From a checkpoint of a small mixture-of-experts model trained on Wikipedia: 2 picks a token, 7259 steps.
Below are experts of layer 3 (counted from 0) of a mixture-of-experts language model. Rows are named router (the router's row for the expert), down (a neuron's output weights, with its number) and show model dimensions 80-119. Each number is 50 + 15 x the weight over its row's rms, rounded and kept within 0 to 99.
After each expert's rows: a language model's description of what the expert responds to. This comes from a sample of Wikipedia text that the model never trained on.

# expert 31
router:55 44 55 49 63 74 27 53 60 28 50 58 38 43 50 58 55 29 58 68 28 50 55 43 35 77 57 47 72 57 50 62 45 63 41 34 71 62 64 35
down0:44 44 72 57 52 33 51 65 45 56 52 54 49 44 41 31 33 53 69 39 51 46 42 31 34 43 39 39 56 58 39 40 53 65 30 45 43 60 68 74
down1:63 48 65 55 14 57 29 30 64 60 53 34 33 57 50 47 38 79 51 40 47 61 55 55 51 46 66 79 47 17 30 57 36 25 35 35 70 47 66 58
down2:56 57 73 44 36 44 42 60 38 59 39 60 56 54 50 46 58 40 54 53 32 72 52 48 33 61 45 98 48 45 54 50 59 66 24 49 73 66 51 59
down3:55 66 53 29 09 32 45 27 30 52 71 70 41 40 37 58 41 58 62 62 54 41 69 57 60 32 48 40 45 66 43 46 35 49 37 78 38 53 48 50
down4:27 54 63 48 52 50 58 55 63 46 51 65 58 54 57 39 32 25 18 36 70 30 85 37 68 21 37 27 53 58 58 34 67 47 49 37 55 56 42 12
down5:46 33 60 66 37 79 54 56 28 81 40 53 57 47 39 49 87 65 50 40 13 29 68 62 31 53 32 68 75 62 64 48 20 47 50 54 35 50 72 49
down6:51 46 43 46 55 59 38 38 62 47 69 66 58 73 61 48 34 41 39 49 35 97 37 63 38 56 70 46 75 66 40 50 36 52 63 60 63 50 53 53
down7:35 89 48 45 57 48 59 62 35 45 60 38 71 56 50 50 52 46 53 28 59 43 62 74 43 41 68 35 72 38 53 41 37 36 69 50 41 24 50 34
down8:39 35 21 32 49 47 58 51 43 49 43 64 30 33 54 66 61 65 31 40 19 60 44 38 38 56 49 41 53 53 51 60 56 63 41 34 41 63 62 28
down9:56 41 47 42 47 88 37 36 37 43 41 51 52 71 67 91 29 38 47 44 50 46 55 43 69 61 63 57 03 49 73 45 33 51 40 58 76 77 72 36
down10:77 49 45 38 56 38 37 44 52 45 62 58 56 71 63 45 23 41 71 20 39 59 34 65 60 26 32 48 28 43 45 41 53 61 22 48 34 51 63 76
down11:60 51 47 68 55 51 56 67 59 42 49 52 59 30 51 65 51 65 72 63 46 09 40 45 44 63 56 57 52 18 56 57 39 52 38 40 52 41 44 67
down12:52 74 32 35 45 82 70 19 32 35 64 62 53 37 36 52 37 28 59 61 45 60 64 45 50 41 32 31 59 45 48 54 33 69 62 42 37 85 27 34
down13:42 36 57 38 56 57 59 56 55 41 52 50 27 30 46 53 84 39 46 42 58 47 35 51 67 27 61 57 74 41 29 45 58 62 62 67 69 47 27 56
down14:81 32 63 49 48 80 47 53 45 51 23 46 54 60 56 36 61 49 53 64 65 85 49 45 42 75 78 52 51 64 57 45 47 51 75 61 51 87 43 49
down15:51 71 32 57 35 29 47 45 34 50 48 70 46 46 44 59 35 65 57 26 37 29 56 60 53 60 78 30 42 71 51 38 55 65 55 28 73 39 34 68
down16:57 60 71 47 46 53 60 55 50 30 40 53 59 47 35 44 07 57 52 59 57 51 72 57 46 32 40 49 50 75 50 34 56 42 59 55 60 18 37 33
down17:64 31 53 75 41 26 45 65 50 80 25 60 37 59 35 46 71 42 44 58 27 69 48 60 58 24 68 46 58 20 65 54 58 31 62 50 68 35 40 53
down18:45 40 45 34 55 57 50 53 55 53 32 57 75 41 41 46 53 44 53 56 33 39 65 59 50 73 33 57 47 49 47 48 29 40 40 42 52 58 65 75
down19:33 55 55 38 42 40 64 48 43 28 25 22 32 50 37 60 29 57 57 57 73 54 58 40 21 57 49 58 54 37 34 39 57 30 78 60 54 65 24 64
down20:52 68 44 38 62 35 42 39 75 44 61 81 36 33 36 40 53 70 50 56 52 47 65 52 49 54 56 31 69 52 46 13 23 56 25 75 48 69 28 77
down21:67 71 48 49 70 73 90 60 41 33 72 21 77 39 73 43 66 63 52 74 31 63 41 60 58 26 73 14 45 37 53 47 52 36 56 54 71 27 27 47
down22:40 77 45 45 45 38 39 65 52 58 62 49 91 46 41 67 48 52 52 42 85 42 65 55 51 87 43 82 77 31 53 60 17 01 58 54 25 63 37 65
down23:22 55 37 56 53 63 70 99 41 46 67 57 59 55 54 64 23 36 38 54 59 59 62 40 63 57 65 31 58 41 72 56 80 33 59 47 44 25 25 51
down24:42 40 54 43 43 50 31 57 54 50 82 68 30 34 45 41 63 55 33 54 47 52 46 27 72 48 43 61 47 44 89 61 45 50 29 53 67 46 57 31
down25:47 76 72 78 44 61 59 43 59 47 16 63 38 20 37 47 81 66 49 61 36 67 60 57 44 64 65 52 79 34 36 70 43 74 43 51 49 62 67 54
What it handles: Letters with diacritics and foreign-name pieces in Slavic, Vietnamese, Arabic and other non-English names (Središ-ć-e, Đ, al-Bukhari, Kh, ah).

# expert 47
router:32 61 53 57 39 59 28 53 20 44 21 20 46 35 42 68 11 49 27 64 26 50 40 73 29 70 55 60 61 44 52 59 73 60 91 30 55 52 56 19
down0:75 42 51 44 52 70 69 63 24 13 54 37 50 45 53 85 44 45 36 83 45 50 44 69 38 53 67 48 22 64 63 21 80 66 48 53 65 54 36 33
down1:29 43 62 83 83 55 26 40 34 68 36 61 51 27 37 53 38 36 64 47 72 42 18 39 21 71 54 31 31 43 34 51 76 66 28 57 47 38 57 33
down2:51 55 46 61 66 31 65 16 55 71 42 39 42 35 28 42 82 49 52 35 56 39 49 45 22 18 64 58 46 28 38 39 47 43 50 65 52 56 48 62
down3:35 68 58 40 84 28 72 27 49 46 40 58 60 23 47 41 87 29 51 58 75 34 45 54 88 58 63 57 42 73 57 38 36 44 34 58 55 39 40 59
down4:37 57 55 48 85 52 58 47 53 63 35 53 41 42 38 50 59 64 53 28 66 71 32 41 46 73 49 46 40 32 37 56 39 59 32 47 22 41 38 75
down5:49 36 43 49 53 51 48 37 75 35 60 31 51 72 72 40 74 42 60 49 59 53 69 54 52 22 71 41 60 52 23 39 54 23 51 63 37 35 46 70
down6:40 47 37 58 49 61 45 40 12 63 53 38 41 42 51 55 76 45 66 51 31 49 50 68 86 27 43 43 41 31 38 62 16 47 67 64 61 60 17 61
down7:68 64 48 39 44 56 38 64 49 10 47 84 68 63 74 28 69 51 50 36 43 48 58 40 66 51 52 44 50 76 46 37 46 28 44 39 45 38 60 48
down8:47 55 69 53 66 35 70 72 59 58 76 53 51 59 49 48 36 67 42 39 30 37 36 34 48 40 28 69 50 34 70 45 47 62 32 20 46 51 41 43
down9:42 82 45 80 57 57 68 63 58 54 71 50 74 81 56 50 25 36 52 58 16 43 42 37 77 68 52 60 44 52 43 77 53 51 70 51 56 39 51 47
down10:54 41 54 64 76 47 62 57 54 50 40 64 55 69 36 58 41 34 46 48 37 35 53 29 46 37 77 65 31 79 52 26 45 36 37 44 61 55 72 86
down11:77 68 39 27 36 19 41 53 60 46 70 43 34 42 42 06 48 76 46 37 43 25 44 55 55 57 43 55 65 58 48 58 82 67 68 60 36 55 42 51
down12:68 59 56 43 46 59 37 37 52 23 43 54 60 45 42 62 45 62 45 67 46 43 49 23 42 19 48 11 82 41 34 66 52 17 61 59 39 92 34 41
down13:73 40 41 40 63 57 56 48 52 15 09 56 33 67 39 29 29 67 30 72 45 79 43 41 31 59 50 24 40 54 19 65 62 42 27 41 73 18 70 51
down14:42 57 70 70 60 48 73 40 47 67 48 69 47 43 58 62 91 59 38 46 62 37 54 44 33 91 89 40 34 36 47 38 40 56 56 49 90 45 28 51
down15:39 64 37 38 67 31 67 55 35 71 34 79 35 53 42 54 54 59 84 79 41 51 94 58 23 45 23 63 47 55 46 46 60 52 76 62 62 81 57 58
down16:73 52 54 37 51 55 66 71 50 52 69 44 55 58 95 63 40 22 60 47 29 66 38 80 72 54 53 55 57 53 56 54 61 57 52 44 38 63 75 66
down17:43 55 29 38 50 50 43 66 39 55 45 63 49 46 66 40 37 58 48 55 32 79 59 47 34 61 27 35 53 51 47 63 63 57 55 31 20 41 63 63
down18:63 44 24 38 52 32 23 54 36 35 26 50 30 01 62 66 56 27 19 35 48 38 62 50 67 33 56 44 68 72 51 51 58 58 50 25 85 44 31 21
down19:73 77 79 61 63 45 25 41 47 63 54 51 69 40 62 59 53 16 45 48 51 61 19 60 26 26 64 23 31 35 42 58 52 51 44 43 57 49 64 69
down20:64 44 48 55 54 34 45 80 69 64 58 30 52 51 53 59 46 34 33 28 51 73 38 68 53 37 45 50 18 55 56 45 64 43 40 47 50 37 55 50
down21:28 73 41 60 66 59 49 29 61 61 29 56 57 56 55 49 72 34 54 52 54 39 49 64 22 43 66 40 34 51 21 40 48 44 87 42 42 63 60 61
down22:22 35 52 73 32 39 52 63 46 15 43 53 49 51 67 25 27 79 39 32 52 51 59 54 52 74 36 37 57 46 46 42 71 65 65 47 51 58 28 43
down23:29 50 25 47 64 63 50 41 66 51 48 54 48 25 45 38 85 73 33 54 74 58 49 21 02 56 35 68 56 51 69 80 44 61 39 51 66 46 89 32
down24:59 61 28 62 41 51 32 59 52 57 41 65 48 43 44 59 20 42 61 91 60 56 23 47 24 69 40 62 64 58 44 38 44 50 46 46 68 42 70 55
down25:70 59 33 54 34 67 29 47 37 66 50 65 54 37 58 69 34 39 55 66 17 66 49 35 68 34 43 78 67 75 70 61 33 49 52 63 59 35 67 46
What it handles: Plural and noun suffixes (-s, -ers, -es, -ations) and plural nouns like States, people, members, students, usually after "the" in subjects.

# expert 4
router:52 42 24 62 41 24 58 57 43 31 61 57 56 53 47 82 37 70 57 36 72 54 39 59 55 25 31 61 80 51 47 38 54 41 47 62 46 55 48 55
down0:73 46 56 50 60 30 34 58 48 73 48 37 43 37 63 47 32 65 62 41 32 57 53 58 75 40 53 45 53 55 55 19 38 44 67 35 59 62 67 43
down1:71 57 37 60 41 47 37 47 36 42 40 75 22 55 57 51 65 51 49 41 67 25 87 58 62 75 55 78 67 56 33 43 43 31 46 49 55 78 27 75
down2:65 35 44 33 22 55 80 32 50 54 66 34 42 36 75 51 48 50 38 59 55 41 45 75 37 44 51 34 26 58 46 54 67 40 00 31 35 67 62 35
down3:48 20 47 58 51 55 69 24 60 39 32 50 53 36 39 23 34 44 54 53 50 55 35 55 32 29 60 18 51 84 41 61 49 35 49 68 57 55 89 26
down4:54 70 36 45 35 40 38 58 18 29 21 47 63 43 66 30 52 59 28 12 52 35 58 43 34 21 48 76 58 68 57 27 62 54 33 56 74 61 37 42
down5:40 46 64 45 40 57 81 66 61 52 69 59 63 49 49 31 75 26 58 52 24 51 74 52 44 43 50 57 62 51 54 70 63 31 66 56 25 80 49 67
down6:50 47 33 44 38 70 51 69 48 58 46 28 66 43 44 72 52 23 45 35 40 36 05 50 71 54 35 54 50 20 44 45 60 34 25 51 62 59 40 37
down7:56 36 58 59 36 54 30 46 61 57 46 50 60 49 50 48 58 43 44 75 42 82 60 34 68 68 56 64 65 72 70 52 75 68 74 36 48 47 43 39
down8:68 20 45 35 72 42 25 39 43 57 40 16 42 28 47 67 65 33 53 57 49 22 11 32 53 46 37 57 43 59 46 60 45 69 61 43 46 58 48 31
down9:30 62 80 46 62 70 43 53 44 32 15 53 49 52 38 48 45 47 41 84 42 48 35 35 48 39 46 52 83 51 50 46 50 34 39 57 59 47 45 38
down10:54 34 45 55 48 57 67 80 37 35 67 67 39 48 12 85 52 67 59 58 58 51 48 50 30 60 49 90 59 48 77 65 39 50 35 52 63 50 52 37
down11:57 53 37 49 68 50 70 60 55 31 26 45 44 38 67 54 52 45 58 56 68 53 57 34 57 37 47 66 58 68 53 59 28 50 54 76 34 58 56 41
down12:70 57 73 45 55 42 59 51 65 67 39 36 45 53 73 54 55 75 47 48 56 35 46 35 24 51 36 71 21 55 61 79 47 45 60 59 32 40 34 52
down13:42 43 62 62 41 68 40 51 66 65 58 67 50 37 47 68 75 28 58 53 34 32 68 43 42 52 75 51 36 48 59 67 43 33 56 55 45 69 16 19
down14:22 34 46 61 37 72 49 82 43 48 43 73 50 47 47 75 50 45 55 57 46 36 49 22 34 19 28 66 67 72 33 53 58 40 33 46 45 60 65 30
down15:54 56 55 53 66 33 40 55 75 73 57 35 55 47 46 50 52 42 79 58 55 76 40 36 32 39 61 38 45 42 69 60 57 35 71 52 38 74 57 48
down16:48 40 36 62 53 53 68 39 27 59 60 32 45 42 64 53 15 38 44 28 52 61 34 62 36 20 27 33 37 54 56 73 50 48 09 67 37 45 74 37
down17:42 32 23 34 82 68 47 74 56 75 64 28 68 70 36 56 72 46 57 69 34 49 42 75 64 25 32 55 33 51 60 29 51 65 36 52 45 48 80 28
down18:62 40 53 62 64 29 39 47 45 84 60 57 53 43 55 55 28 17 35 64 39 57 70 46 52 53 46 59 39 68 65 60 42 48 31 58 60 47 45 41
down19:50 70 51 27 50 34 62 49 63 45 37 55 51 39 25 58 76 69 37 48 62 20 68 63 63 17 38 67 62 65 67 41 31 31 74 29 60 56 24 48
down20:76 62 69 56 71 33 25 62 37 76 52 63 55 42 54 66 18 57 48 43 31 41 69 52 85 40 41 76 66 51 55 26 53 36 67 37 61 61 42 36
down21:78 43 58 51 60 39 57 29 65 67 64 48 46 44 38 55 40 62 66 35 72 72 49 71 37 51 59 57 23 68 49 28 37 58 32 47 75 37 59 26
down22:36 62 42 54 30 32 53 46 08 48 80 38 69 69 28 61 39 47 51 43 45 36 59 66 26 43 50 66 54 39 62 61 51 56 42 61 53 49 47 36
down23:40 56 48 47 51 41 25 50 65 32 39 50 40 43 22 33 66 66 40 57 58 38 67 44 47 34 69 33 51 44 47 22 47 23 38 81 50 44 14 37
down24:68 68 64 54 55 47 39 42 63 64 18 56 53 15 50 45 63 32 19 66 47 36 54 73 45 53 51 56 77 71 61 30 75 54 57 44 66 49 34 59
down25:48 42 24 69 50 40 51 50 34 50 90 73 65 57 47 47 27 57 59 59 35 45 54 38 45 58 60 73 43 14 55 55 46 65 64 51 60 48 39 41
What it handles: Inner word pieces like ast in Rajasthan or coastal and land, and common nouns such as end, life, government, side, south.

# expert 10
router:57 67 45 57 55 79 31 32 31 53 55 53 85 71 61 58 62 59 68 65 48 53 67 64 41 49 57 52 77 52 49 16 26 52 13 55 53 57 67 54
down0:58 54 49 55 52 40 43 53 34 65 27 59 42 56 42 38 13 58 48 54 72 29 42 50 77 32 65 53 40 42 59 52 66 58 41 65 39 64 33 75
down1:36 71 17 64 71 95 35 18 41 39 66 52 50 26 49 37 67 51 35 33 76 47 46 57 35 54 38 62 80 61 33 40 45 30 60 42 23 76 34 22
down2:58 51 37 43 47 20 62 65 49 34 38 54 25 63 60 46 37 26 66 57 55 59 69 29 28 58 28 45 37 24 55 51 50 60 51 41 23 54 56 64
down3:27 63 37 47 44 57 42 45 57 42 70 40 65 52 43 37 58 33 51 39 73 46 51 35 46 48 26 56 47 56 39 50 63 42 47 48 39 46 38 80
down4:53 62 49 53 48 55 63 36 46 25 45 60 54 57 62 37 62 22 48 51 42 57 44 41 47 80 31 39 56 66 42 80 35 63 48 03 69 38 69 29
down5:39 63 33 56 54 74 50 27 49 60 57 50 63 42 36 60 60 79 49 21 26 45 50 33 52 44 42 37 27 56 44 37 56 52 38 70 72 36 42 37
down6:38 45 55 58 42 55 47 73 57 71 08 76 38 33 50 42 32 84 30 40 38 66 37 57 24 66 63 14 33 70 33 45 57 27 76 54 29 30 45 92
down7:46 60 37 75 46 74 39 31 52 22 64 42 32 48 48 46 54 39 42 52 34 39 28 73 39 48 43 36 68 89 54 51 37 58 62 32 66 54 73 43
down8:35 31 60 43 35 39 71 58 38 42 75 61 69 56 46 48 61 37 55 68 45 47 42 68 47 28 77 59 40 42 44 48 61 43 26 30 49 81 64 31
down9:56 63 63 37 58 59 47 84 53 52 40 41 49 58 51 70 62 41 31 47 24 47 37 74 39 66 78 33 32 41 32 29 71 40 65 54 31 62 56 64
down10:27 52 60 48 46 32 33 28 39 57 50 57 39 51 50 27 50 35 49 31 57 45 43 33 51 41 77 46 41 43 36 09 51 58 72 67 68 19 30 74
down11:68 38 52 41 72 36 45 49 31 44 73 52 42 50 51 16 63 53 56 29 35 94 52 68 26 96 48 36 70 42 54 75 63 42 73 60 60 79 62 44
down12:70 46 63 71 51 55 36 73 49 61 53 57 43 42 32 43 60 30 61 35 55 64 62 60 42 57 37 22 35 40 29 56 64 57 41 48 45 78 38 69
down13:51 82 34 33 57 55 53 42 53 49 43 78 44 55 59 46 43 48 44 24 47 71 06 23 39 38 54 36 52 36 41 41 49 70 56 67 68 15 28 41
down14:40 62 17 41 59 50 67 65 53 51 85 73 52 46 47 37 69 51 46 64 63 44 19 50 51 50 33 66 78 52 60 39 22 77 63 84 33 25 40 74
down15:42 83 50 61 51 55 56 49 35 76 59 32 28 62 46 41 52 64 64 66 59 48 65 65 26 66 22 35 16 58 34 69 56 38 47 45 46 58 38 53
down16:46 27 33 24 58 46 47 56 48 53 57 59 51 60 43 62 41 41 36 45 53 64 50 46 56 30 69 54 49 52 71 47 81 63 73 89 43 54 81 33
down17:60 43 53 50 37 40 36 56 72 35 28 48 39 53 50 37 51 50 44 92 50 55 60 56 29 55 30 41 39 21 52 36 25 53 79 55 43 52 46 52
down18:51 47 54 58 37 44 34 24 58 56 44 67 49 49 31 75 74 51 75 32 66 70 24 58 25 35 50 45 38 48 48 61 62 62 66 68 11 36 60 48
down19:25 54 77 46 27 63 57 39 47 67 45 93 45 50 42 33 69 50 37 63 55 49 69 37 23 77 55 45 71 60 40 16 42 34 81 62 31 53 43 73
down20:39 54 64 70 74 59 55 60 55 43 42 50 62 57 20 33 38 34 37 37 19 62 32 44 58 23 65 29 64 51 38 45 83 66 56 45 71 25 47 61
down21:61 17 55 31 45 51 42 91 40 57 72 64 62 42 47 51 67 28 35 24 28 57 75 62 59 41 27 73 30 34 34 42 90 41 70 42 79 54 36 51
down22:75 80 18 41 50 35 63 30 69 48 52 34 37 48 60 34 32 37 59 52 87 53 59 54 72 36 46 67 62 41 49 34 49 45 14 25 54 58 63 46
down23:23 72 35 46 36 50 51 54 51 31 59 62 72 45 44 72 52 68 45 44 53 40 42 20 38 60 48 40 27 61 46 48 79 32 44 70 31 48 00 64
down24:40 35 53 61 61 54 65 52 50 43 31 15 65 45 53 33 77 39 42 22 55 70 64 46 49 93 59 00 68 41 47 82 41 42 43 51 50 57 67 71
down25:51 31 59 50 49 60 49 53 78 29 79 51 35 47 48 44 51 65 30 37 55 35 53 43 61 56 38 47 53 58 46 61 65 77 52 78 34 45 72 34
What it handles: Word pieces in names and words built on w, ow and aw, such as Shawn, Below, Wil, Wal, How, plus tails like daughters.

# expert 18
router:57 70 73 31 38 24 47 54 71 55 25 20 47 39 33 48 56 51 57 57 54 52 33 70 38 48 48 36 57 42 36 58 79 56 54 48 49 70 34 50
down0:46 70 50 67 55 50 37 61 42 65 42 69 40 41 74 55 62 39 70 56 34 43 43 52 24 63 33 57 45 53 59 28 53 56 43 93 66 69 68 75
down1:25 39 59 57 64 68 70 68 70 47 50 60 39 40 52 45 67 51 36 70 37 61 62 54 46 60 68 54 83 43 46 35 73 62 69 56 61 67 30 42
down2:24 11 63 39 43 63 40 67 79 45 21 31 63 42 19 51 31 35 60 54 39 51 25 63 56 20 41 35 63 79 33 55 35 36 56 28 37 40 57 49
down3:85 70 77 44 75 52 42 69 39 44 59 59 68 37 54 73 42 85 32 34 48 51 57 70 47 64 50 43 67 26 77 63 42 37 42 26 39 34 72 49
down4:34 50 25 28 78 53 46 34 54 27 35 75 38 37 55 49 58 26 28 51 45 29 73 56 74 54 57 64 29 88 37 64 69 60 23 59 64 38 60 59
down5:72 80 46 40 59 32 84 25 59 58 69 29 39 56 51 33 58 58 50 55 38 67 56 19 08 55 26 40 57 49 37 34 55 29 57 64 68 70 29 65
down6:74 22 50 45 51 58 60 32 54 42 69 55 47 24 67 33 57 70 66 81 66 47 70 51 36 65 51 59 50 42 55 31 49 70 48 39 59 72 28 45
down7:55 52 49 56 63 55 51 55 57 40 68 31 75 57 33 46 60 48 56 53 56 31 44 75 83 48 29 47 59 13 60 52 66 37 32 68 84 52 51 58
down8:38 39 52 25 68 69 22 56 37 61 39 08 39 39 56 56 64 36 43 45 69 45 32 38 49 42 31 51 57 53 52 52 26 34 22 64 47 59 61 43
down9:43 30 32 56 54 57 44 91 73 67 66 50 51 31 54 66 55 41 47 30 75 52 62 66 71 43 48 80 72 53 44 43 44 45 48 67 56 51 41 61
down10:52 62 44 46 53 50 71 56 63 70 42 63 62 26 57 62 87 49 73 22 72 71 40 58 47 30 84 63 28 33 32 66 53 63 75 43 75 32 35 56
down11:40 69 58 69 40 64 39 50 56 48 47 34 51 59 55 51 22 57 56 77 84 32 57 47 71 67 63 52 40 30 46 39 64 61 52 56 88 43 47 70
down12:54 49 57 64 68 28 73 53 48 59 51 63 47 50 04 29 56 45 40 28 55 48 43 58 46 43 51 40 23 46 55 63 28 46 40 44 69 56 14 48
down13:66 56 73 53 66 48 59 53 44 70 51 79 47 47 54 73 56 86 56 38 57 48 57 66 53 54 80 46 43 61 60 40 50 50 50 70 39 68 38 97
down14:56 44 62 44 37 38 36 97 58 45 76 66 39 51 35 44 15 53 62 41 48 45 67 65 45 41 43 65 57 26 34 36 63 38 30 58 53 60 59 49
down15:54 44 51 49 59 51 56 76 44 66 43 42 66 51 48 46 57 61 50 56 56 41 37 80 38 74 26 51 42 44 69 67 54 42 15 44 60 27 65 63
down16:45 27 55 46 50 43 39 38 61 62 41 61 61 49 55 70 44 43 58 59 56 51 47 48 35 23 53 64 52 57 77 40 64 67 43 37 56 38 56 68
down17:59 33 52 60 79 63 71 35 51 56 89 24 52 44 38 64 78 44 66 32 47 53 45 66 31 53 45 64 33 40 59 68 58 44 42 65 66 51 48 77
down18:55 44 48 56 64 69 63 45 44 53 47 55 33 37 56 32 62 50 71 28 66 42 51 53 64 36 60 72 69 69 59 52 61 27 41 38 44 40 52 59
down19:38 31 50 37 39 41 67 31 48 51 32 41 48 10 22 15 39 61 75 60 47 52 47 29 35 53 43 39 53 44 55 75 46 34 55 57 39 51 59 26
down20:61 40 71 57 60 56 48 55 67 50 56 45 59 47 56 72 48 56 63 68 10 68 43 46 56 44 40 41 58 56 51 44 39 65 69 19 52 72 18 41
down21:38 36 54 64 53 51 53 56 59 54 31 44 48 30 50 70 33 70 43 69 56 55 28 57 34 50 57 26 41 58 72 37 30 41 47 60 34 51 43 64
down22:22 54 63 60 41 64 36 60 55 48 75 60 43 52 43 23 46 23 61 41 46 45 49 42 68 36 39 34 43 52 36 75 65 44 68 52 73 39 57 41
down23:61 16 30 50 63 44 63 45 52 39 52 55 47 42 28 49 40 57 59 31 45 68 48 56 45 32 39 53 74 59 54 60 01 36 24 47 45 46 53 55
down24:57 43 72 48 68 39 69 31 34 34 50 42 68 59 37 31 41 56 66 67 66 57 47 35 39 26 50 48 34 51 41 39 46 56 68 77 68 45 45 50
down25:69 39 48 77 43 53 65 55 50 40 54 52 38 53 70 75 40 42 41 45 40 63 45 75 40 56 32 51 38 57 50 35 51 65 17 70 37 44 56 16
What it handles: Nouns naming organizations and political bodies, often after National or Party, such as Authority, Coalition, Association, University, Labour, campaign.

# expert 1
router:45 27 36 67 65 73 51 66 59 51 69 52 44 64 40 44 33 23 51 38 44 58 41 60 48 67 59 73 63 62 67 63 24 80 72 69 49 66 57 57
down0:52 60 41 13 46 48 69 80 46 60 37 63 41 43 42 71 51 63 25 42 30 46 39 50 40 56 39 43 55 70 46 63 19 72 53 68 53 50 39 45
down1:60 60 42 60 46 65 60 45 43 55 63 64 50 69 51 26 57 60 38 54 47 46 64 65 61 53 64 44 47 64 47 48 49 50 57 27 48 55 52 70
down2:53 34 48 72 26 39 57 68 69 49 50 35 37 60 66 57 56 45 58 67 33 66 75 85 51 72 39 70 77 48 78 47 65 79 74 60 44 58 39 55
down3:54 48 72 62 24 34 42 54 49 48 69 46 39 51 60 38 84 41 49 53 35 56 83 61 38 39 64 25 53 36 33 47 28 44 53 55 61 66 39 74
down4:61 53 44 83 22 57 51 66 52 47 22 63 34 58 63 51 66 37 43 50 45 51 38 58 65 58 52 46 69 27 62 66 66 71 50 38 61 54 33 35
down5:46 52 67 48 56 37 34 63 45 53 35 66 22 49 64 03 68 52 54 36 44 47 59 52 37 53 43 52 50 52 39 42 62 36 61 63 71 50 33 54
down6:61 60 48 44 83 51 54 47 16 50 61 45 46 40 50 60 59 58 61 40 63 03 40 44 35 37 69 62 41 69 44 22 57 62 51 42 24 08 47 44
down7:37 35 37 55 41 65 57 47 37 49 39 61 21 51 35 56 48 65 77 54 62 61 62 37 31 35 46 26 50 76 81 55 74 47 41 52 60 52 61 48
down8:69 66 49 52 38 46 50 48 52 40 34 66 49 48 46 39 57 54 64 34 48 59 54 49 41 57 58 49 50 58 60 73 39 31 18 38 60 58 82 26
down9:42 50 37 65 64 64 43 65 40 86 45 67 48 58 33 32 87 59 29 40 60 79 48 70 48 40 38 52 36 40 59 50 38 46 66 64 58 23 78 48
down10:42 49 48 43 17 46 44 77 25 55 75 31 50 65 24 47 64 75 78 31 51 42 64 52 68 50 60 40 49 32 69 42 31 66 62 62 44 22 37 43
down11:63 56 51 68 59 56 35 23 65 37 53 39 42 53 48 58 80 60 44 34 49 70 61 39 27 39 63 45 48 36 35 66 55 46 31 49 47 37 41 45
down12:45 30 63 55 34 49 47 51 65 59 69 53 55 35 62 67 63 60 57 43 69 76 64 42 40 63 60 54 49 76 54 64 41 43 49 51 29 42 25 14
down13:71 85 36 57 46 42 48 43 32 41 44 32 44 58 44 48 69 39 67 74 68 56 67 57 88 52 34 70 62 70 62 36 63 28 84 44 56 58 56 64
down14:44 27 41 32 27 21 58 52 39 26 54 68 35 69 59 35 62 49 67 24 41 64 71 57 36 32 38 71 55 62 74 54 42 75 21 78 71 49 70 41
down15:27 69 56 31 27 78 60 61 44 35 65 63 50 55 35 22 46 47 42 39 40 50 72 70 45 48 53 25 52 65 53 72 27 51 36 37 37 63 43 49
down16:26 70 56 72 14 13 62 27 34 37 69 56 51 64 31 49 60 53 44 31 60 34 33 15 60 38 55 47 25 63 55 58 52 49 66 18 54 53 63 37
down17:49 58 58 65 56 36 60 61 42 57 65 46 37 58 67 28 52 54 66 53 60 33 66 45 48 39 24 75 57 74 48 56 37 84 29 56 68 12 38 47
down18:86 41 40 45 55 49 58 26 61 16 59 63 31 42 48 66 62 61 71 85 39 44 82 20 76 40 44 43 56 54 38 29 46 55 59 50 51 65 11 74
down19:51 52 58 34 37 23 83 58 81 58 34 45 60 45 60 62 67 51 63 55 33 55 53 44 57 30 49 68 49 58 54 63 26 45 10 60 40 47 43 64
down20:36 35 51 38 58 54 60 48 54 36 33 16 35 35 44 31 53 44 51 57 57 67 70 34 50 68 57 24 60 45 69 54 58 46 66 77 39 26 42 34
down21:47 60 55 47 47 41 40 40 43 34 37 76 48 48 28 65 59 85 19 47 39 39 42 69 47 58 47 56 31 39 38 78 45 66 48 45 55 51 79 35
down22:40 40 52 73 39 43 49 41 53 49 79 22 45 66 43 44 25 58 57 61 55 65 46 54 39 63 37 52 33 49 49 58 66 44 58 45 41 40 39 26
down23:65 77 40 43 40 72 49 62 43 54 35 57 40 69 55 67 73 21 60 50 34 58 51 61 64 63 56 53 63 33 34 35 54 45 64 35 56 59 31 28
down24:53 39 31 37 54 40 44 75 03 50 50 50 76 34 68 53 62 29 68 70 66 39 31 47 69 41 56 56 59 40 34 65 57 22 76 69 39 52 60 60
down25:54 59 57 69 39 32 50 52 32 66 58 40 47 66 33 36 27 39 57 17 44 62 65 64 53 51 54 73 39 62 50 15 25 16 46 61 76 54 56 43
What it handles: Word pieces in sports and infobox text, like Medal in Medal record, draft, Apps, Position; also minor-planet JPL tables.